config.yaml
balance_loss: 0.00211
balance_bias: true
norm_eps: 1e-05
Below are experts of layer 2 (counted from 0) of a mixture-of-experts language model. Rows are named router (the router's row for the expert), gate (a neuron's input weights, with its number), up (a neuron's input weights, with its number) and show model dimensions 0-191. Each number is 128 + 32 x the weight over its row's rms, rounded and kept within 0 to 255. Numbers have three digits each.
After each expert's rows: "mostly gets" lists some tokens that are sent to it at least half of the time. This comes from a sample of Wikipedia text that the model never trained on.

# expert 22
router:128117132096145078107125097119159094141125087112121147199155164133098073083131207109128150155115179146126140075107134172174066137161149103095122098140144100134138116154096193090100066174136112126145168154175130135118142133139112104121130111140130167079150121133086064161118105147170158131108087115218118126101160111080093133096127122141126070169111166139180138081081110097132128111127163061215076166154105116162130088130119166161166126136128131173102122150126109100162095111137105046135122118082203087151104127133135146115051141141076083125088140137165075148085093119146190112
gate0:121177165145175058102139078193118132122166210092139131101137142155102148182145203134111069140149176138113123164186104133162113078106109122057122109199172124116135134158185129150137149148084180079100065146155113168088182143102157119102138170123147113174175122110128122123094112187118138111096117101164179103101170134149122137151117160125101137143101116177159164093084143106096146107083082169139159130133092183081081131086062093124117185150115147091109109105157098132125148159143140163164163121124145138125166093121177140134117147123092128221192129123086096132102105128103104156
up0:120165145110113141128082130124147111149114186117183103153131110092112125189165180137152089137148139131186171158125147137124149123127146093087163129131134136146071155151165113160111143100092133103132066107094117117091155157161107098116141113138119162107168125129173121128108137070132139092111139108100125140144025172134113150138152116073131117127172097128160108132106087080086133093136125100104126142117097169103079144138046112113107106070067122112115121090223054133100142125163117170110157092017154109185077142146156148058213117115070099198141130148113147133104138112118188143
mostly gets: " year", " hours", " week", " month", " minutes", " too"

# expert 26
router:138155130110130119099121135075164077117150151074127179240121155091120051074082139144197111137086137152131133068117127164125138083169156091120148092165180105145075186149153112074128104185133181100120151158078150145122091128114125132134094138109157138113192162076104121168138110104152119164182173079171149123103102129178127159117127135112117154153108103182147118061110130084098111100121150084084053108149162078150147140173146156132117138106089131139143130119160097130105108108104124116131111123047140142163125181112129133101099126179106036117110163109120127092116140116146204136
gate0:096161129143100091181106094122133141084111119167176163117121162191071118120139154136176154132135079130116082081125123121142104071145195108031123162091073157144132147147117127152158130170098175171145096175108094070109144162171131173128130132140131101081225169147190128141172131166115171189130135147060105170133121142154116100108145088105079119122094135085146138143190135132102132131105148134133175142112128120116114177157120078149157121166089135146162056218160181089117138152129138114129168167093157137138121121138105066101108147141160139094110177124138130132174110126158153202
up0:095079147120184170092138134134133088131156151117140086096116084115136155171144116135044136157151145125099117188092169099139122185117075163188100103143211084128141101107088143155135193078148106103128158115124156125180126060096125083106120154135125140162071071107100077139068103154115103037113096158183142100122153097121152090139111134108163091105186163169102194177058107141171135121148117153157130177106101169141178100121136158105125146119143132091107176080126080139124106135114098131150105112193076125109123142095133096081170114094124168152170073122127107145106136129113094117
mostly gets: "016", "010", "013", "019", "020", "005"

# expert 4
router:142117114176134130049156149057161065176140169127098161212095131093142152157105140153143050124106175116088143158122137173134114081121178139120143143188183141114131146131126118090178082154140116095111195099114129171175132115112095130101107159138116158151121096101086126122138141111166123167133138109185112111133155086113109155135157103123120191148129140170071133157163103151071114145070145112102096123107111122130123091199149143125150178143109138093133126100122099101115082053134164134143075118073157083160105174177160146092096078133103094055178135140134074107109061100089106166
gate1:086118085130074144038157113142081102148105137090117128188089119180172094139098118140137076136187179096098133123132111105127112061113180114146110140141150137080172107133067128115086080127151116113147200122128151125164129151111119099114116166101131163139177116101069113094150121134141180201134075110173162139112110120140069153106138064138145161127140083156134122158124101161096096103119052083119111138116148167114167148132120174126126149121054144069149088154106117142146097051158138071111036144122205104131119152139124155086094092128133160142110165151160121086129064129135119101
up1:168134114121148096172098151199150172115172122127129138094141187111126124135089117096098100117150102149171112117145221128188124152126152159109161097112108113096137131141209132097109144130173082138122135138164139105163095155140103074104136151083113093131119122154121130182111177163136046088142108154161089102099163188126187107085118218139145121129104130129177153124051143122156143134161179108142161167118142121115113193091096084196162059120151107148103122185154178126144170189132112131113131135091092055165155157111111134157081124140104093118179116150110124139156115153202144150
mostly gets: " reg", " may be", " | – | –", " electoral", " Arts", " Str"

# expert 47
router:075135099120118058047144159108145110116120106072091192204151176119128106117146205107191135105127192101108138096075166152122094115189197150075125138112190125128120183116137169074143103167131103115161158166150155142139104150153155173111096155072132115134127111128096089153149113171134090076124159057184118101110159138137128080034077066082130114131154137130159163063107111128107112136110144083182095114127128131126138129139097140120139166083127122107116100145174127126120122123130118101135164109120151060155143163154154115120056168168137109117147125105164094101163103096127107160
gate0:116119136095105114109083107102173099101130148141167147167155141147118079118154160167135120101157127109079143141132170108178132140159196069062117128138161165133120142119173159090083112156154091115098114123160077135089086150127116166146178152062146124029151100128147136138156120132148147185154134139112124119173126125080142161157194144117081083116094167104079129168114103177097049137077175090211143164109153139126117152135154130090101089128062123110142132122121129140096099127157150123155199170140159147108118117147192171106055133164154093114171100172078099107164098105198101117
up0:084100087112122138102028109129128072118145132141166105141144131137100081118208173146121148095141158112051131159133137074154146153159194096077123119140165161150096135113160153114098128141150111073134122112167087125095086167150100153122190162110127106027130095134130138139161112147129129178157116181129133116150123104069184145130155147125127056107123176087123174134075151187119090093121189057184135151134156138127127134121170160112110094144121134155106097102124126138096109139130162120137164195131119171123151104159205151099064119174168143107144083188071109107152121128134134080
mostly gets: "\".", "es.", "ers.", "er.", "ed.", "ia."

# expert 34
router:080138165130159167123168097105176163111135130051130172163114071088117069091122166086171118102109134160112121097066118121109108131132142118092117121078162087126175166110098159104156137176078114086104153090169147146162142085124177125093122069136108154118124187101130104132104157115152125085089160128103147075141112130169114127148123095109109109113141141140134109104135050079122086122082162069113105067168132102165148050182171168109095142109160124093091088135087163082113123142108065163124090170122131123103064158112152085113145120126064107121126152084195096154079088101117098187
gate1:098151112171115147184085120081162154095157098136131135146153155141146120068146144136084121144115146146099086067075129174083138167194160059071134149080159102150140082117081158157124104134092121112121182146133116145139170109130165152148087121090068174163120160117099067183139172119131163139142144110149160142136151152140168096046129066141135110132111154106090104152118115087138114135127141138110090119195149074149138095113065126138156132135166194089147110187061141138117158134154099106151130168066089048094068087131117147062125116184115128075117124102132062096117156128130144122
up1:135155133155096143151163138094098115108078139105067111156094144080159112151115140045125084122126139108094095213228071171144112139117103160156086149171105176150117133093126148128194115118116120135117112150196094106093146159086076108127147121134084131133129136079072153135159147132152134096132143130117109113161175080098169150136134104187163127132069127107127123150162083153170081109101079124119109164125123110124138099124104156161156061160122153078109182169087057143093121132086192110055160128145091114109146169111138178151123190189084125157143129133149165157103168135127113069
mostly gets: " that", ", which", " it", " who", " which", " This"

# expert 2
router:109135089144124090054144157056122081146077124082079187191070152097119070110175173103129115172113146169118103134099102172105075084164122134129124130101149131146109200095091107115141128154147114106146148141131138156133111144123113144096127116138172224123126171108130128187134145145187167125118122067135112120153166057137080100104103139076076120138154161116119147129115123096136105106081151077185073108160169173138144108187158150147093136100119167060051098105157145089128117073110146110149103132111198145127110131127136104109147158155145122184140151105131076069116122094121182141
gate1:163149072093081119187053196158088098174124161143106160148154138179107081143131180133154156146142117109130125165119124105114131130194136116113113131111125095195160101122109166133170135127035102135150130186176145144113153092165172137096149113220150163113133158128121111094088151213102157124139083138140114096110136151128096123057098095116140120083080149122130144133111127093136105127131115120195230129145148071131122127067132116148114077167142123109048089073133103141155170161152131123139152128127146194121071112175148149128118121091137121126128173125134143196098130120154145167
up1:203156096064039090086103163094121140142079129111153163131096165140131106118195157142130126115137134154129099165123089118086149077184167134127177155130087083159156142131107148125168155126145164098128118137156113154127082118126138186098123146156164170112087167134126161151147117142129134131124153096089145088116101164153124131130085158078106136119086149110088116157114099109120115119117154118169147101145139185194131137143176124161052100147059090058092064089188127162223145213143159184114082137137148143129065117123144149132144152121152138193153157091140086100124166128155174132
mostly gets: " except", " like", "\n", " Bird", "ั", " adopted"

# expert 27
router:096125129170085128133137160098187126123131154088126131162117148102123074175126163158160170100103162115056089122114137179105177106135182156119178093163141167149106108095171141070152087179179159104103145151131168146144124174158127137128126106156148145130079177132119113144145152113179157144156098127139131138172176103091088094100068115132108079156124143116149172122158152173081067108045132045188069136155116102138097096149175187111103168114151101138127132133190138137147077071126094086160142134083172120090087141135151124107098145066175124086200132146149087121113121105164125171
gate0:113158103146089094112088105064124118152120151135144132111145140121084177110169171115135126128165172134202182092122131150127098107115151150092116123121112168135097088122174178135139177102080136161161188173181143145073111106135178113135126053124112103066101152153160114096117114122109181040128150153155118134219169115164060120092135140084151122075115160162081072118101129112150174175100145135094175095109140087165121067112168107131117121126113087153115104204129173151136124157166126152128150105150097099052077138100104181054139134124099144119101127105108122100081137102173127119
up0:159110083128109143090114093085076152122108182150150144117141109134105094134106105080165127133135134110171159144098138100132203168124100229103123079124098112085135152084159117076180208114120159149112129138117145111096106131174176168129085123080181115090152128155176119097094171078144138142129145116143109097182149156164120132169166168088151169143141073155078068116166121088171124158072106189119110076124156121152165091146169102080169173132125143127081102115140154118147137127171083116142132083130069166103105099085164157053162127129136075096130156135118138079117081135110094074
mostly gets: " made", "ated", " began", "ized", " found", " held"

# expert 17
router:103124101137148110122153105149170080123133110123170189187097103124095066172103145136206168146077159167113109101082172136157116141159226127085146170069164085115160187169170102098182116171046131118094133136152200128137132137158130155125067166105129134164129148127085086163120176098192106103145109088161117112128142158144124130111115154082089098142100119149171135104104102123122093155116122065186139119143103152169121107169123139135146124094123141111080098173168123107176126142165086152146136146083127055133135172139158125158128131120097063140103128087177108148169123094133123202
gate1:144160098159136145114132143134141099142108084120089150171119102084138138099049121113153161025096113125117122134106133152136156129123140118119130135115120097142118169200196076118142147184130095100112131146162174094172140144075116169154116142132104130165077140135108158162105124126179071087125114061157076181140164134142143090110173172184177129150089071175121093148108088145067107124160132094126099140177074141152107105204114142121192111094168111118104131171094083122099116188078116170154133098115125083137118188177112158153172114103067115101098118128131128172161169126100142195
up1:126115124147153127119118085171114095123120036113099165149136175124100111082107133164103135100127117173152130099143086196149108104158129126123111122106116124160136174195114102146149101112096219129155131142141083124080136097069146166158137152064132138147157125118097097155126152170165129100165139130206146108111071123115085149063117097159114066179116099142120095151103155115136136091112184129171062143172143043100065067182102138120087126196137116125163126121098172141063131094093153096102142121089135098108090166125080098102100160118171140182109091109143133115127146115189167085
mostly gets: "31", "30", "25", "21", "28", "27"

# expert 21
router:136111151112137145053153104090124100146150163106124147179163147111104048106150162157154105136092175146082138149132129120109123070083182197126155081118158124119099156146148088028163104171099145114088147101125182166099137138123162115116134116087185177211104130139115162203121104119159068090112116123138141085122146111121109148175104115103143113100127105145145156073106124127112122146077131057150118092124131122207169130169167114125103159158106175132072097080149125081167137139131111148122161120048139142136163141099159078147115091139159055175152116109178074147151117143114111162
gate0:152165126128117097118075174163102096160125172140095195123161058135147121099162132134110155147144113148147133146117108187106126148150134070180147114129201173083142074111121151145060153167130145104131098149133180157081136197129109124133145168090090139140135167070133147139095073170128155169138110110179163152100125106137047160155112082098111119191147143107065155093140107130110111147140119091098114141078111108107089120137140169108157172133150171121103087145160120070159082079087128138172149145112114165097082117099117191170161122120048097133092094153185102114120132084084165193
up0:107143122123114094114089140131139122166129147121143113093210072161135118114177069142150067109112091143137092149114076095120121115085107085164118143189194092158070083146153117139086139091166167133148108154188151142116135141136161114108186127079152130165120127087120195101091109146104120144118156155096145133063152083110081176142083113079115133138070144082084140154076069089155139120163105100153100117125169120170123160119181081176126083149164129146095141102169169179151138085198150126145198155103104133129139073067105141194125097086102098125094145143134141166089102132092136168
mostly gets: " movie", " documentary", " TV series", " stars", " episodes", " secret"

# expert 31
router:169144137166096143082139164019152103168104196153108126183114157088149106157138179047103089126104205195147127087152137170107101096133118126102129145131169095112151130136130171108132110152132109166113141092159171148126137101127148084119128088110123132112151195110114124111135161149209159108149137065201120129134154124150054145150153085065136090147142146166108157098103064119116085123044145115133088141138117105160119067131119120112145146150109172108069139154097096118142098103147107104133111117106121136086081142091157137100115134179069099135157123181197133100109117070154158105
gate0:186135139163106130095145152073170113188176125157105123169097168051150113115076176090161047131109147154124134107148172157109133121138139081190179108135228107101134153156180130144159126138146111159198134087183132188105098100140147136183157079062124172136124169109079150125051089107180132103167149119200171120119171150116097137123180145113136205153132123130145083114122172114050096112138164149133078154156130156139135119113089146121151156119094099148140108171120125136142142150120139126111125129122096061119108121123137194118102133180080128091079120113137135131094142149142121125
up0:155076104062132136109114185149128102082140190156129093109114159165104111146154144159141127126132151171094139136110139116152100177134148127112123109140108099174184080129043116117158064113096136141164135085123047171146145099142125032112183094094133093152104114133122094178102143168084141157119141125132176091096149082151126075137131078119124152132117122134137156153195095145108162072129195153141156205079124133117115096127095131211131134169098135146120078129115157136115135113140134093072091189100100132129130120064157063073092109131135162192170110097118165127086140158141129173
mostly gets: "\\", " \\", " now", " $\\", "_", " magnetic"

# expert 43
router:101122184158167110087151113112174100124126099022139185170157135116111093126097223108144040108150160152085116097112138104114115115145182134091129152077175150165145133107159122096135148122037145135089104129141151178105168097122158126108112126124139158165097110102132076151120091083137110120161142126135156113129131123160103119142131104110082119166181103161128095126154093097124053109104132105133060078173160117147142053165175170071144167114102114104126119164092158060163163161084055166161132115130168078101086167114149089145106151106120108135103143095133078121136142123103120167
gate0:125116075087126161114140172158159121165109129130108111142110187068114137102150168159127091118116186142122100112154127170082122098137169127105152147106171160128131079157149161154098071142113121152154162149161117137210113165104161111126130071113148151094163093027119119113106154086136095110096155106127176068133176153126137143123159113138156083162118108111110126120121061105103157152120107144126100159175095112136149100135169165104136151107130149103102223124088142220128103115132055153053152120104088069106069100085078141140068191156159185136145151192137125099153147118093116130
up0:099147119091168093108157104174172127085098121123093145108165091109188136116084160121130080085178204089069082059085144099150133118170153114159107094160167170103172108169155097141165106113109056041165096136166114154194090127122101103166121186108151146111096137121163110116179079168122094064156159104116046114118179128154121110136081173155159165129112156111118141133206151160089170119157109181138183149109119163170098127150122098117102154120154115159152170101145113096162119137117128091140144103169126082158091142098082093135128175130110141113177139100137138129121115174139109141
mostly gets: " | M", " He", " then", " He was", " he", "- M"